python train.py --n_layer=11 --d_model=768 --n_experts=32 --experts_per_token=2 --d_expert=336 --d_shared_expert=896 --activation="gelu" --moe_layers=[0, 1, 2, 3, 4, 5, 6, 7, 8, 9, 10] --router_score="softmax" --normalize_top_k=true --routed_scale=1.0 --balance_loss=0.0027 --balance_bias=false --router_z_loss=0.001 --router_bias=true --init_std_router=0.0266 --lr_router=0.000299 --n_head=6 --n_kv_head=6 --head_dim=96 --vocab_size=36601 --norm="layernorm" --norm_place="pre" --norm_eps=1e-05 --positions="rope" --rope_base=8420.0 --rope_fraction=0.25 --qk_norm=false --attn_scale=0.102 --tie_embeddings=true --parallel_block=true --extras=["capped logits"] --init="normal" --init_std_qkv=0.0205 --init_std_o=0.0 --init_std_up=0.0205 --init_std_down=0.0 --optimizer="cautious_adamw" --lr=0.00046 --beta1=0.9 --beta2=0.95 --weight_decay=0.37 --lr_head=0.0135 --grad_clip=0.5 --warmup_steps=220 --schedule="wsd" --decay_fraction=0.878 --decay_shape="sqrt" --final_lr_fraction=0.1 --batch_tokens=131072 --seq_len=768 --doc_mask=true --train_tokens=1166000000 --steps=8896 --dataset="wikipedia_en"
Below are experts of layer 7 (counted from 0) of a mixture-of-experts language model. Rows are named router (the router's row for the expert), up (a neuron's input weights, with its number) and show model dimensions 432-479. Each number is 50 + 15 x the weight over its row's rms, rounded and kept within 0 to 99.
After each expert's rows: "comes after" lists some tokens at least twice as common just before its tokens as in all text. This comes from a sample of Wikipedia text that the model never trained on. Tokens count by the router's weight.

# expert 20
router:42 42 54 62 58 42 56 70 47 65 64 56 54 74 44 30 47 39 69 45 38 49 61 27 49 45 79 61 61 36 49 57 58 56 42 53 26 28 63 36 27 43 44 39 68 29 69 64
up0:40 38 32 30 50 55 37 44 54 60 64 38 54 66 34 29 57 61 37 44 61 59 67 48 44 82 39 33 24 58 60 74 65 57 31 62 40 58 86 66 23 57 29 56 72 55 58 32
up1:49 15 75 38 24 62 50 63 41 37 28 69 61 46 39 53 32 65 34 36 21 46 53 70 62 57 63 57 23 37 39 63 41 41 56 63 50 56 65 54 58 61 57 67 37 53 33 29
up2:27 28 65 63 51 35 48 35 33 38 29 61 68 53 68 26 57 45 57 42 41 25 64 42 38 71 38 37 79 40 60 53 91 70 62 56 50 42 78 72 51 60 55 59 67 63 21 60
up3:58 39 54 71 51 50 40 39 59 44 60 26 74 54 46 52 36 39 57 49 38 01 36 52 52 42 39 36 58 49 48 49 55 41 27 46 37 53 42 55 72 63 44 70 51 43 43 93
up4:62 73 10 55 39 52 77 68 76 32 49 48 45 25 17 44 76 33 52 28 24 42 68 61 53 53 45 45 34 41 45 79 85 45 56 30 58 44 38 50 35 36 29 48 52 60 72 41
up5:41 59 46 44 50 95 45 51 50 71 49 52 72 66 63 56 74 52 70 54 46 21 63 72 47 75 64 38 65 54 44 39 70 25 41 47 68 56 48 50 39 55 52 61 38 57 50 31
up6:52 38 37 79 69 41 54 57 34 56 39 57 44 75 44 44 56 66 43 17 67 70 43 47 51 69 57 68 58 47 24 13 41 47 57 38 57 63 57 49 22 51 25 26 72 27 45 41
up7:63 40 71 52 48 61 46 44 45 77 38 52 59 44 38 55 73 44 55 51 53 54 60 60 37 47 54 64 48 39 47 46 64 80 33 61 41 43 52 41 32 31 65 57 68 44 59 52
up8:60 47 43 50 84 49 53 47 48 34 68 52 57 33 43 35 48 58 16 35 55 25 55 58 54 15 38 44 47 45 80 46 61 58 60 47 38 52 65 72 28 79 69 47 77 69 51 67
up9:54 38 22 51 37 50 48 52 22 46 58 29 76 48 47 67 54 72 61 45 50 25 75 53 65 46 70 50 50 39 37 52 72 68 34 51 27 12 54 60 60 34 90 49 48 53 44 70
comes after: " ", "–", ".", " (", " $", " −"

# expert 2
router:15 46 26 61 47 31 56 75 61 66 66 25 31 66 45 50 66 64 30 42 49 50 29 38 34 59 68 33 45 64 57 48 40 70 53 48 46 70 56 40 44 30 57 52 54 42 48 76
up0:57 57 78 62 53 66 54 72 59 65 33 49 70 78 47 59 48 44 45 78 63 77 34 14 52 41 51 62 49 80 61 32 62 35 38 41 75 63 66 41 33 32 46 65 35 61 45 73
up1:30 56 54 40 57 55 53 51 48 35 84 31 53 56 60 76 35 48 23 58 53 61 27 70 55 63 88 75 50 27 52 40 53 41 48 54 33 45 65 23 52 57 73 68 53 47 47 42
up2:62 22 44 66 39 47 65 44 34 45 51 41 54 49 31 55 72 76 61 64 43 40 35 32 64 56 75 50 57 64 38 58 38 65 36 62 45 68 76 73 49 73 51 51 29 65 70 47
up3:59 55 58 33 71 20 57 68 47 61 28 62 35 91 54 36 63 49 54 22 22 37 43 62 68 47 54 41 35 53 55 47 42 60 32 64 33 70 46 79 24 41 83 42 16 49 22 62
up4:54 33 41 51 24 48 46 54 55 58 48 49 48 54 56 16 30 35 75 76 17 64 61 26 59 43 83 52 80 56 51 46 48 59 39 72 34 49 62 82 51 46 27 63 24 39 41 41
up5:56 49 58 29 51 56 51 53 64 28 78 27 42 66 55 39 59 38 36 37 52 38 62 31 58 34 48 62 23 52 42 38 76 27 35 59 66 68 40 68 38 23 59 45 66 49 49 51
up6:31 49 43 41 53 62 42 45 33 42 60 12 42 61 43 14 71 39 43 47 65 68 46 53 39 68 70 56 40 60 66 42 73 63 49 56 82 48 53 54 39 38 43 30 99 39 20 57
up7:62 28 40 55 29 53 47 55 36 61 56 55 46 56 46 44 49 35 61 60 54 66 42 26 37 54 34 41 45 72 64 36 60 49 66 43 42 57 48 55 22 45 38 61 15 59 58 50
up8:58 61 29 56 61 54 53 79 48 59 36 49 28 66 33 68 52 37 65 00 33 20 45 43 37 35 57 51 49 62 73 46 75 61 58 51 66 44 49 42 51 55 44 49 72 83 54 41
up9:48 35 52 40 40 53 37 64 42 44 26 57 34 70 70 65 27 40 42 55 47 45 43 60 62 36 62 49 57 24 47 39 50 47 33 59 61 29 78 56 54 40 40 57 62 70 69 73
comes after: " (", "\n", "°", "′", ":", "-"

# expert 16
router:59 35 37 51 68 39 44 53 81 56 69 33 59 54 20 46 69 76 63 03 54 50 44 82 64 51 63 42 44 70 52 57 48 48 46 55 25 45 60 45 39 56 46 50 71 45 48 59
up0:68 68 32 60 77 47 28 62 67 07 44 65 39 48 28 20 34 70 55 60 32 55 51 48 33 55 58 48 70 86 42 72 61 61 25 69 35 60 33 35 69 25 35 81 19 57 74 40
up1:43 47 68 52 63 70 43 51 56 72 65 58 70 46 73 52 30 77 74 78 31 18 60 43 62 58 45 34 53 26 34 46 71 28 29 76 73 58 29 61 48 39 36 51 91 76 52 67
up2:04 59 16 36 57 65 52 68 61 56 56 61 70 85 50 60 50 90 60 37 32 41 51 49 39 72 48 16 66 73 49 54 27 46 58 44 66 41 42 65 54 39 54 64 45 53 63 26
up3:60 60 32 51 51 57 40 60 79 61 22 47 69 78 55 46 58 56 40 61 58 58 47 48 72 44 28 59 57 57 51 56 43 59 50 44 44 18 73 68 42 44 68 55 47 43 59 36
up4:40 24 44 39 47 53 39 50 36 25 63 51 44 47 51 64 52 44 53 55 59 47 37 30 56 29 61 25 56 57 32 43 50 66 58 54 55 22 52 43 70 41 65 42 26 36 44 58
up5:48 35 62 70 50 41 58 78 52 54 15 49 47 43 41 26 47 61 58 40 60 44 57 33 78 21 50 37 42 24 53 66 50 52 41 36 52 37 56 57 50 54 38 33 56 67 50 24
up6:57 40 57 36 33 38 74 45 57 54 45 64 52 61 55 45 54 57 69 72 27 65 34 68 56 72 65 48 27 38 49 42 51 20 35 80 33 82 68 30 37 41 53 63 56 76 34 36
up7:70 38 48 30 77 45 29 57 49 46 55 45 33 38 42 37 36 42 53 45 44 53 91 20 44 36 39 35 41 33 40 62 50 70 58 68 44 21 46 61 59 45 59 48 53 41 77 34
up8:30 54 42 31 39 67 58 60 54 02 35 71 59 21 31 46 43 61 52 67 65 41 34 55 66 26 55 42 61 67 53 78 78 52 78 34 48 46 40 67 71 73 53 27 37 73 66 30
up9:47 48 64 41 69 42 60 52 37 44 35 74 28 46 22 54 48 55 72 48 48 61 50 54 54 50 45 89 40 73 32 57 52 46 41 58 39 66 29 50 47 31 76 49 55 67 30 68
comes after: " of", ".", " and", " for", " with", " to"

# expert 22
router:34 69 40 48 86 41 32 47 63 38 32 47 55 37 47 53 78 58 35 43 48 40 66 37 62 37 48 51 17 58 46 58 71 47 58 53 56 44 69 60 76 50 69 31 47 76 53 35
up0:38 44 67 46 48 40 64 53 67 39 31 44 40 57 57 54 53 27 76 49 58 36 52 51 38 49 14 49 43 43 32 37 50 35 45 26 54 66 42 43 52 32 48 55 82 26 57 57
up1:40 65 76 58 56 24 54 41 83 29 40 45 52 43 37 47 46 56 49 24 63 60 63 70 49 66 54 53 38 28 19 61 75 44 52 58 53 33 48 71 34 36 86 33 32 63 37 52
up2:28 39 35 35 72 38 55 53 69 52 51 47 49 52 57 69 30 55 30 35 20 68 54 33 67 71 20 62 56 66 44 64 42 56 52 65 37 48 46 52 41 55 61 66 72 53 61 22
up3:26 92 72 37 48 52 57 58 53 62 62 51 56 56 62 50 44 40 28 33 51 62 60 79 50 19 59 41 44 59 53 64 83 20 60 25 71 67 54 74 41 55 52 51 52 43 53 37
up4:50 38 56 73 57 37 69 44 73 69 52 67 60 50 62 56 40 55 70 36 52 46 35 54 38 32 52 60 31 41 35 47 58 62 39 54 27 60 57 38 56 60 42 51 18 39 62 59
up5:51 48 50 65 42 50 18 53 46 37 42 45 67 74 41 50 70 34 65 55 46 38 57 63 59 42 46 40 60 27 46 36 56 58 28 33 67 59 45 60 50 68 63 76 68 77 60 21
up6:46 62 45 70 51 56 31 50 38 60 33 39 61 51 18 47 57 60 41 60 51 56 55 56 36 51 47 63 62 30 68 53 59 44 27 52 48 31 64 48 30 55 66 72 74 58 53 52
up7:39 62 61 35 46 40 59 28 67 54 38 42 43 59 99 56 60 50 26 32 52 42 41 23 41 64 55 54 71 28 42 43 55 76 17 22 51 37 55 48 51 53 61 69 73 38 50 79
up8:61 57 65 18 72 52 43 60 32 64 46 37 42 61 60 16 56 56 39 29 51 72 45 45 26 31 75 62 58 67 70 46 70 31 65 45 23 31 46 56 51 28 53 64 36 28 60 33
up9:43 74 72 73 66 31 40 39 64 58 53 39 46 51 73 62 32 71 38 51 63 69 23 62 46 53 48 64 36 43 54 51 41 27 46 80 54 78 68 54 62 60 69 47 75 34 43 80
comes after: " |", "0", "1", "2", "3", "4"

# expert 18
router:37 41 47 46 51 38 49 52 77 92 38 69 51 44 45 44 56 64 65 50 56 48 42 44 58 41 66 51 75 47 41 14 45 50 42 68 51 30 63 53 50 30 33 35 54 50 59 50
up0:56 52 41 53 65 28 52 50 32 67 16 49 67 41 42 48 47 42 41 29 46 40 41 44 54 37 76 55 35 42 46 43 45 36 54 47 55 41 74 64 60 42 44 86 60 38 63 34
up1:51 10 77 33 55 64 63 47 33 62 39 46 16 50 55 42 66 51 51 48 19 58 37 31 52 36 78 86 41 46 38 50 39 50 42 40 81 24 57 76 33 23 42 98 53 65 28 53
up2:42 60 55 45 53 43 38 42 73 59 36 43 71 58 24 31 47 42 57 45 20 67 52 36 31 44 33 54 53 64 63 42 66 52 50 37 59 48 83 83 25 30 01 36 51 40 63 62
up3:54 49 57 31 61 31 40 71 22 44 45 61 34 59 39 62 40 65 33 42 39 37 50 59 57 25 47 45 53 68 46 61 27 59 41 28 41 43 12 64 36 32 63 62 70 68 30 36
up4:51 62 70 31 38 57 76 62 49 51 36 53 61 48 52 51 30 62 50 48 43 74 71 65 53 67 63 69 33 76 67 22 42 40 20 83 50 34 55 71 67 35 53 57 31 43 26 43
up5:36 61 32 63 51 58 42 67 58 38 42 39 63 38 44 37 45 55 58 56 40 62 69 27 44 36 32 45 32 53 32 25 29 32 36 57 77 59 72 43 79 55 31 47 37 47 53 61
up6:20 33 51 73 35 59 62 69 72 08 19 43 36 45 50 42 81 55 67 54 55 74 42 56 55 54 31 48 41 59 48 45 45 29 49 92 72 52 73 78 22 50 60 69 77 61 53 53
up7:54 15 43 44 62 41 50 69 74 38 53 59 27 56 46 66 40 23 63 90 52 67 49 42 57 25 43 29 54 45 44 64 17 74 51 64 35 52 54 03 43 58 67 16 52 27 69 63
up8:49 46 34 44 38 44 38 29 19 38 12 59 46 34 48 56 52 59 55 40 60 58 57 35 27 50 33 48 53 43 27 34 80 61 56 42 10 62 56 55 57 39 31 35 71 54 65 43
up9:30 61 18 73 24 11 59 41 64 74 36 44 65 57 69 41 47 36 63 34 19 60 53 31 50 66 64 78 35 42 45 48 32 18 65 40 59 58 71 35 38 24 67 41 58 42 53 51
comes after: "20", "19", "-", "==", "18", "\n\n"

# expert 0
router:27 48 42 59 63 58 26 62 70 65 37 23 44 44 26 41 57 68 46 22 46 41 30 39 65 51 33 46 46 35 31 40 51 53 48 45 66 60 67 35 76 50 51 38 63 48 59 39
up0:61 34 41 60 61 72 23 29 61 38 55 39 77 30 54 91 46 63 33 43 45 55 32 53 49 68 53 44 40 54 55 63 32 44 38 56 35 68 55 58 57 67 49 28 10 42 80 62
up1:19 48 64 67 66 22 64 67 71 45 66 51 51 59 58 11 39 43 29 14 37 55 54 39 24 58 38 42 47 45 36 53 36 51 49 51 56 42 49 34 50 60 25 47 62 33 81 41
up2:36 44 46 65 36 44 58 57 57 34 34 28 36 55 49 59 53 33 47 48 66 31 70 14 33 49 48 62 78 38 28 53 58 44 33 47 84 61 66 48 29 61 49 64 32 48 62 60
up3:62 47 55 55 44 41 43 36 35 52 37 24 35 40 42 58 49 67 43 47 44 21 26 83 61 41 70 51 49 83 71 47 46 19 72 78 87 72 60 65 45 69 39 56 41 33 60 73
up4:56 63 49 55 06 45 43 57 54 40 22 54 33 49 40 54 60 67 33 60 66 48 50 26 64 54 76 76 60 45 44 65 64 73 53 50 40 40 77 55 65 62 44 48 58 60 49 35
up5:37 68 33 69 76 36 40 77 54 58 53 44 58 57 20 40 33 24 56 50 76 55 34 42 67 28 38 53 49 73 64 42 77 49 54 45 46 66 30 53 65 30 36 42 65 63 82 41
up6:14 38 85 34 77 43 44 68 71 70 39 43 61 69 66 48 47 50 40 39 58 49 27 29 50 36 57 47 69 38 52 43 40 66 42 25 81 47 40 66 46 46 58 53 44 70 50 16
up7:59 51 49 54 69 59 37 57 50 11 46 49 43 41 60 32 44 41 66 59 60 43 63 46 38 55 16 76 59 55 63 28 57 52 47 31 43 41 63 49 83 32 38 46 09 64 77 32
up8:63 53 37 12 26 26 25 55 54 62 35 37 69 56 48 53 55 50 48 50 52 80 51 36 73 60 41 66 74 50 59 50 37 30 57 57 32 58 33 44 29 24 45 40 58 60 61 60
up9:49 44 34 53 57 66 67 66 54 44 36 53 49 55 51 40 41 37 82 50 20 40 22 45 37 64 57 41 71 55 37 65 64 15 56 19 39 48 58 94 50 68 50 59 61 40 62 46
comes after: " |\n", "\n", ")\n", ".\n", "\n\n", "==\n"

# expert 27
router:36 25 55 57 51 58 43 47 88 66 59 51 47 67 15 65 68 86 37 29 45 47 48 46 43 43 65 62 79 57 41 60 46 75 26 53 67 39 50 28 45 52 43 47 42 43 67 27
up0:58 51 23 57 94 50 51 50 60 58 52 37 33 57 50 49 38 42 65 51 41 57 47 74 29 45 50 13 36 40 24 60 50 52 52 43 62 64 21 44 65 41 32 55 60 36 64 41
up1:49 69 17 39 12 54 72 39 42 75 60 41 42 71 45 07 46 25 76 52 32 48 67 52 53 05 86 61 63 53 50 23 32 36 49 55 31 47 43 21 60 50 37 46 43 65 49 51
up2:30 37 32 54 66 22 55 37 49 33 57 16 52 55 38 51 59 68 51 47 49 57 47 50 47 37 50 29 52 68 57 64 35 48 68 75 56 72 25 44 75 56 61 50 55 52 50 51
up3:40 44 25 61 48 54 60 44 77 54 72 57 42 42 51 58 46 43 48 27 74 43 42 33 65 44 61 72 46 42 37 45 48 67 45 43 34 40 41 69 42 49 39 65 58 47 50 52
up4:36 49 91 08 57 49 64 61 69 36 44 52 50 46 37 47 38 43 25 35 55 67 30 47 58 50 56 51 53 30 54 37 67 51 20 51 86 47 58 58 52 40 46 54 55 77 32 49
up5:77 54 43 54 53 44 66 61 73 78 73 54 52 32 48 09 54 51 24 59 46 22 20 52 45 34 37 54 68 59 47 32 61 74 26 25 64 19 41 41 20 15 44 34 56 56 54 66
up6:69 83 34 59 49 56 61 37 66 39 64 65 29 65 59 58 53 52 30 50 54 43 81 43 48 76 51 36 64 67 33 50 38 83 32 28 59 48 28 63 44 67 54 67 49 80 52 72
up7:25 55 31 34 42 52 40 62 53 65 56 48 59 36 55 57 19 49 69 50 46 70 56 50 51 33 51 53 55 54 27 44 67 53 27 68 69 75 41 54 38 46 35 60 60 77 51 47
up8:56 35 60 46 43 37 54 80 57 34 53 66 44 69 58 54 43 48 51 67 65 59 39 60 30 48 81 70 26 26 51 43 64 48 62 32 33 55 84 39 43 60 42 49 49 57 62 37
up9:26 60 48 66 42 23 96 71 57 53 57 56 55 55 52 30 51 25 55 46 40 60 62 64 35 62 69 83 48 23 35 20 58 43 50 53 68 60 41 53 41 52 54 49 82 42 37 41
comes after: " |", "|", " a", ",", " in", ":"

# expert 4
router:40 46 68 38 35 43 48 56 79 46 65 28 59 42 58 42 75 66 71 35 52 36 54 58 66 67 49 51 46 45 37 59 54 69 64 31 42 53 61 42 37 33 49 30 63 36 59 73
up0:27 72 60 50 99 75 29 50 65 67 32 38 38 63 48 33 68 70 55 50 38 69 44 46 46 24 40 59 54 69 60 19 67 60 45 76 58 62 32 73 50 21 19 37 52 96 34 55
up1:59 42 13 47 50 38 38 44 58 19 59 44 64 74 53 66 66 48 34 39 36 38 38 49 46 50 41 62 43 35 47 81 40 64 31 39 62 18 42 49 44 38 80 50 53 27 43 65
up2:21 24 45 56 71 58 40 67 70 55 56 52 64 54 41 58 56 54 44 51 77 68 51 30 30 21 69 46 71 65 42 74 35 65 20 37 48 55 46 66 49 59 66 50 46 41 60 19
up3:48 65 62 62 51 46 51 54 76 67 47 41 58 33 49 42 58 48 67 57 64 36 59 35 40 22 36 65 57 34 54 59 54 65 61 37 59 84 57 35 75 42 63 55 68 28 52 50
up4:35 51 49 62 21 64 43 61 37 55 41 50 57 53 60 31 52 63 57 51 38 61 44 60 46 43 49 37 57 44 28 36 51 85 26 46 53 54 60 37 46 11 44 54 66 47 41 45
up5:23 58 48 60 63 61 52 69 58 69 33 39 49 55 49 35 46 32 44 33 36 51 68 57 15 19 34 49 39 81 48 66 47 52 55 20 87 57 52 62 43 46 36 79 24 47 37 22
up6:79 29 60 75 64 42 40 74 42 64 67 42 38 55 77 48 53 29 38 66 18 61 55 61 58 40 63 45 55 59 44 51 25 69 60 40 43 18 38 48 85 42 53 61 41 76 60 24
up7:90 46 42 32 68 41 41 56 67 41 44 72 45 51 29 30 62 51 28 50 48 73 72 31 73 54 67 69 70 33 64 52 45 65 44 13 57 55 64 64 66 37 81 44 42 20 75 26
up8:35 53 40 38 87 45 22 77 80 41 50 53 30 49 67 71 65 55 15 72 36 58 29 51 51 50 64 70 28 59 51 68 59 54 62 68 62 30 71 65 94 28 43 40 82 42 66 69
up9:34 69 37 57 97 36 42 49 31 57 73 40 36 44 48 55 39 54 53 27 49 37 69 44 63 42 40 59 47 36 46 57 46 32 53 44 56 78 39 72 24 47 43 24 55 43 54 35
comes after: " was", " in", " of", " on", " at", "\n"

# expert 26
router:30 58 45 59 58 56 58 43 44 65 61 34 56 48 26 31 70 70 46 49 59 66 65 42 65 25 52 56 63 40 55 62 59 55 29 51 43 53 61 54 34 52 57 50 32 21 75 51
up0:20 80 56 32 46 35 66 54 69 46 51 49 58 34 43 66 67 72 49 51 53 88 55 28 43 67 82 54 74 56 56 72 56 48 45 35 45 25 64 37 47 58 69 26 25 40 55 53
up1:64 51 60 65 55 40 76 25 21 52 65 50 62 94 46 62 53 23 56 49 57 50 48 56 91 37 34 34 44 37 28 71 52 61 19 55 64 24 32 39 59 42 33 67 45 01 49 57
up2:21 41 52 47 63 43 60 57 47 50 46 24 50 55 33 53 53 40 58 34 50 42 43 42 71 59 47 53 45 81 62 38 59 53 58 31 42 65 51 42 67 27 61 62 50 58 76 45
up3:51 47 16 55 72 22 45 65 33 46 82 60 60 46 56 31 38 63 64 55 57 57 77 49 69 37 82 64 31 48 33 53 80 60 48 66 66 34 51 64 25 55 60 52 64 32 25 34
up4:55 48 29 57 47 37 71 47 35 55 67 63 45 68 36 47 71 39 28 44 23 49 34 75 23 54 24 43 32 64 57 49 58 55 60 91 97 83 73 91 74 54 37 59 71 46 68 60
up5:61 20 37 61 69 52 51 56 79 31 53 55 23 35 24 37 31 42 34 67 57 55 73 30 63 48 61 60 56 71 40 52 54 35 70 27 55 19 58 42 53 59 55 20 55 48 39 36
up6:49 72 80 42 68 50 43 74 53 33 19 60 36 51 63 52 69 48 63 45 82 59 62 51 54 46 38 67 71 38 69 54 59 57 67 49 46 35 40 65 44 37 55 52 73 50 34 58
up7:53 44 30 61 42 29 37 50 28 55 40 38 40 43 80 41 66 54 40 38 47 52 45 47 61 46 38 28 44 69 39 86 51 43 42 64 44 61 50 94 71 65 62 49 59 53 31 30
up8:49 49 55 99 78 46 46 35 36 25 11 54 45 74 63 59 41 72 44 25 13 43 32 42 74 29 33 44 26 45 49 42 52 34 29 65 51 39 25 51 44 44 55 33 50 56 63 29
up9:37 60 42 68 43 47 43 54 43 50 49 36 53 48 30 71 41 54 72 32 48 53 79 40 35 50 52 87 81 55 40 40 39 74 39 62 47 14 54 49 46 63 40 17 40 55 47 54
comes after: "-", " |", ":", " of", " (", "|"

# expert 6
router:38 61 42 36 45 55 41 53 44 55 51 39 64 34 46 61 51 64 58 10 43 54 54 58 73 50 68 63 55 61 42 42 28 52 44 32 45 57 63 21 36 53 51 29 53 60 70 60
up0:37 47 70 15 21 68 49 42 68 40 46 54 64 77 66 62 60 62 35 59 40 25 59 73 59 09 55 43 17 37 51 81 40 55 46 61 83 64 58 54 43 60 25 76 66 45 77 18
up1:47 47 32 29 40 59 49 65 47 52 56 57 46 80 32 48 57 77 59 26 48 47 66 50 49 60 37 39 64 43 66 62 45 49 47 57 60 35 47 57 57 52 42 50 57 54 46 44
up2:43 64 85 26 46 27 41 69 49 71 53 61 39 52 64 63 25 33 53 51 27 62 40 66 50 45 76 50 59 52 44 44 12 35 43 41 59 37 32 58 61 49 48 52 34 60 23 52
up3:48 52 46 36 69 47 73 60 34 77 49 87 53 50 40 51 47 55 45 49 17 53 45 53 21 35 69 30 34 54 45 59 35 66 38 45 41 21 44 63 24 65 99 51 65 40 32 64
up4:50 41 75 39 64 45 80 55 65 31 46 50 60 51 44 48 41 29 43 68 72 50 60 49 63 54 60 56 63 73 66 46 49 52 60 27 44 34 35 39 78 51 61 61 66 75 50 52
up5:47 63 16 44 75 54 26 69 39 12 46 50 53 77 50 40 32 60 52 53 15 64 42 57 68 59 54 46 57 62 40 83 58 49 56 61 52 37 37 56 68 61 37 80 51 51 72 58
up6:19 36 54 29 61 48 35 66 55 31 43 35 59 48 40 60 56 49 41 19 56 62 76 46 32 44 18 28 18 46 55 44 93 65 64 41 69 51 53 44 42 34 68 43 84 43 20 49
up7:58 52 42 40 49 75 56 52 37 31 68 32 51 39 43 21 58 99 58 41 39 35 29 34 67 55 51 46 81 27 61 56 75 42 28 49 69 24 56 65 58 60 52 58 30 49 39 79
up8:35 63 39 64 82 39 38 50 56 42 65 50 46 18 54 22 67 44 70 40 62 34 48 40 70 57 60 22 58 45 52 65 34 40 33 53 57 40 31 61 23 66 54 32 23 46 69 39
up9:19 54 57 57 53 21 45 51 60 60 67 36 47 68 63 43 64 55 70 49 31 44 46 36 51 54 39 53 66 35 44 32 26 73 54 33 66 60 48 28 38 46 37 31 42 58 44 49
comes after: "20", "19", "18", "17", "10", " his"

# expert 9
router:32 56 54 55 75 51 52 53 42 30 29 16 48 52 40 53 72 39 49 66 47 48 58 18 33 50 45 66 58 87 45 62 30 67 18 54 33 63 70 45 32 38 75 39 69 41 79 64
up0:26 64 83 62 49 61 70 48 58 70 35 29 48 62 39 46 80 48 35 59 70 67 35 69 44 39 58 39 23 60 52 75 66 91 45 49 54 38 51 44 37 49 67 27 35 89 37 75
up1:31 53 49 59 55 46 56 61 38 56 66 50 25 53 62 43 64 62 40 49 69 36 85 79 49 53 73 49 59 57 46 46 41 27 46 22 81 69 42 75 36 47 26 46 54 49 73 84
up2:45 61 62 30 73 52 54 46 35 72 57 57 67 70 41 44 45 46 58 50 41 77 39 30 38 44 51 51 76 45 56 35 40 58 31 51 61 71 52 67 52 34 30 60 39 61 74 52
up3:34 45 42 44 31 52 55 41 64 38 34 56 58 53 61 49 60 44 29 33 62 34 48 38 51 51 43 50 48 75 21 69 57 56 53 37 72 67 72 57 49 45 30 57 52 45 70 19
up4:59 47 39 57 41 58 44 68 55 66 36 32 54 75 55 41 40 62 35 43 33 63 60 57 60 61 30 71 48 46 51 64 60 24 46 48 63 60 87 55 51 56 45 29 42 64 54 47
up5:46 73 36 43 05 41 44 79 60 56 83 45 43 50 79 66 31 33 47 40 37 73 13 32 42 60 55 35 51 49 28 45 39 65 57 70 55 47 62 32 48 35 14 30 60 47 57 23
up6:35 35 57 54 66 55 25 36 40 28 59 44 29 54 42 37 46 60 34 74 25 94 46 78 26 40 17 48 27 48 28 69 46 53 40 52 70 14 60 47 54 40 68 48 63 65 34 47
up7:48 63 50 47 46 65 69 73 31 38 70 75 56 36 17 64 68 52 43 74 59 57 31 55 58 53 46 23 14 69 56 47 65 55 53 62 27 40 40 44 40 54 44 43 52 50 34 59
up8:48 56 47 46 54 52 46 44 64 52 45 47 66 64 58 87 39 26 56 31 54 56 80 41 51 57 46 23 48 54 50 27 36 49 29 58 33 44 64 79 44 29 74 42 39 50 72 42
up9:37 55 30 70 46 35 74 69 16 84 29 69 38 56 30 62 71 88 63 71 38 75 55 40 59 62 44 71 38 63 56 29 40 72 65 72 79 49 45 55 15 53 39 59 51 52 49 72
comes after: " ", " in", "–", " (", " In", "In"

# expert 19
router:11 68 43 40 74 42 52 40 63 65 48 33 67 44 59 31 62 50 37 58 52 40 43 14 57 44 78 57 62 60 44 61 65 40 43 44 63 49 41 52 58 67 40 31 55 31 59 46
up0:39 60 82 55 57 51 37 47 53 59 62 68 80 69 39 60 38 49 39 66 33 51 69 49 52 36 50 60 89 39 40 62 70 42 16 42 47 50 66 43 41 42 31 41 58 46 51 54
up1:42 41 39 50 33 48 54 54 43 65 38 45 39 37 67 40 42 56 55 43 37 51 62 52 54 69 60 51 57 53 51 70 54 41 76 52 53 58 32 63 62 57 78 54 68 26 39 70
up2:63 63 61 62 54 61 56 48 74 66 66 64 51 76 42 74 72 34 70 42 41 59 59 33 38 44 24 50 61 52 52 56 37 62 70 68 61 44 33 69 50 38 55 76 58 65 54 40
up3:41 47 47 52 54 30 47 42 46 61 48 71 70 62 62 34 47 47 48 62 51 61 67 14 50 43 44 57 54 42 41 49 44 42 27 37 81 30 42 61 78 27 57 55 28 17 47 74
up4:28 25 68 76 56 66 75 20 84 40 49 34 49 72 12 58 76 76 49 35 32 52 56 63 68 36 48 10 48 49 37 56 48 56 39 70 30 26 42 47 48 40 51 58 49 44 34 31
up5:16 56 49 52 46 39 36 54 70 59 70 55 54 65 20 61 67 71 41 46 42 46 63 21 41 47 81 45 48 65 34 11 37 49 31 57 39 56 16 87 39 48 45 55 51 52 39 64
up6:39 49 50 54 27 40 63 48 31 83 60 47 46 57 52 34 44 56 45 26 43 51 55 44 78 44 87 62 56 89 32 49 63 30 54 34 29 59 50 45 28 72 57 45 59 40 61 59
up7:42 47 53 72 65 48 38 58 31 59 58 38 71 52 51 54 49 36 60 65 29 66 42 32 54 38 53 35 60 59 65 39 36 65 36 60 36 42 30 49 71 41 47 30 67 57 60 33
up8:56 34 79 27 38 64 48 57 35 26 41 40 61 53 31 44 46 43 56 29 39 50 36 80 29 44 55 48 42 66 64 86 73 44 26 56 49 28 46 48 48 68 33 64 50 50 08 64
up9:47 35 47 66 50 60 52 62 65 61 55 48 57 75 37 52 26 29 39 76 42 39 51 67 80 41 46 63 08 45 58 59 54 50 43 64 43 66 45 51 56 54 43 59 86 51 57 39
comes after: " ", " B", " Al", " John", " he", "',"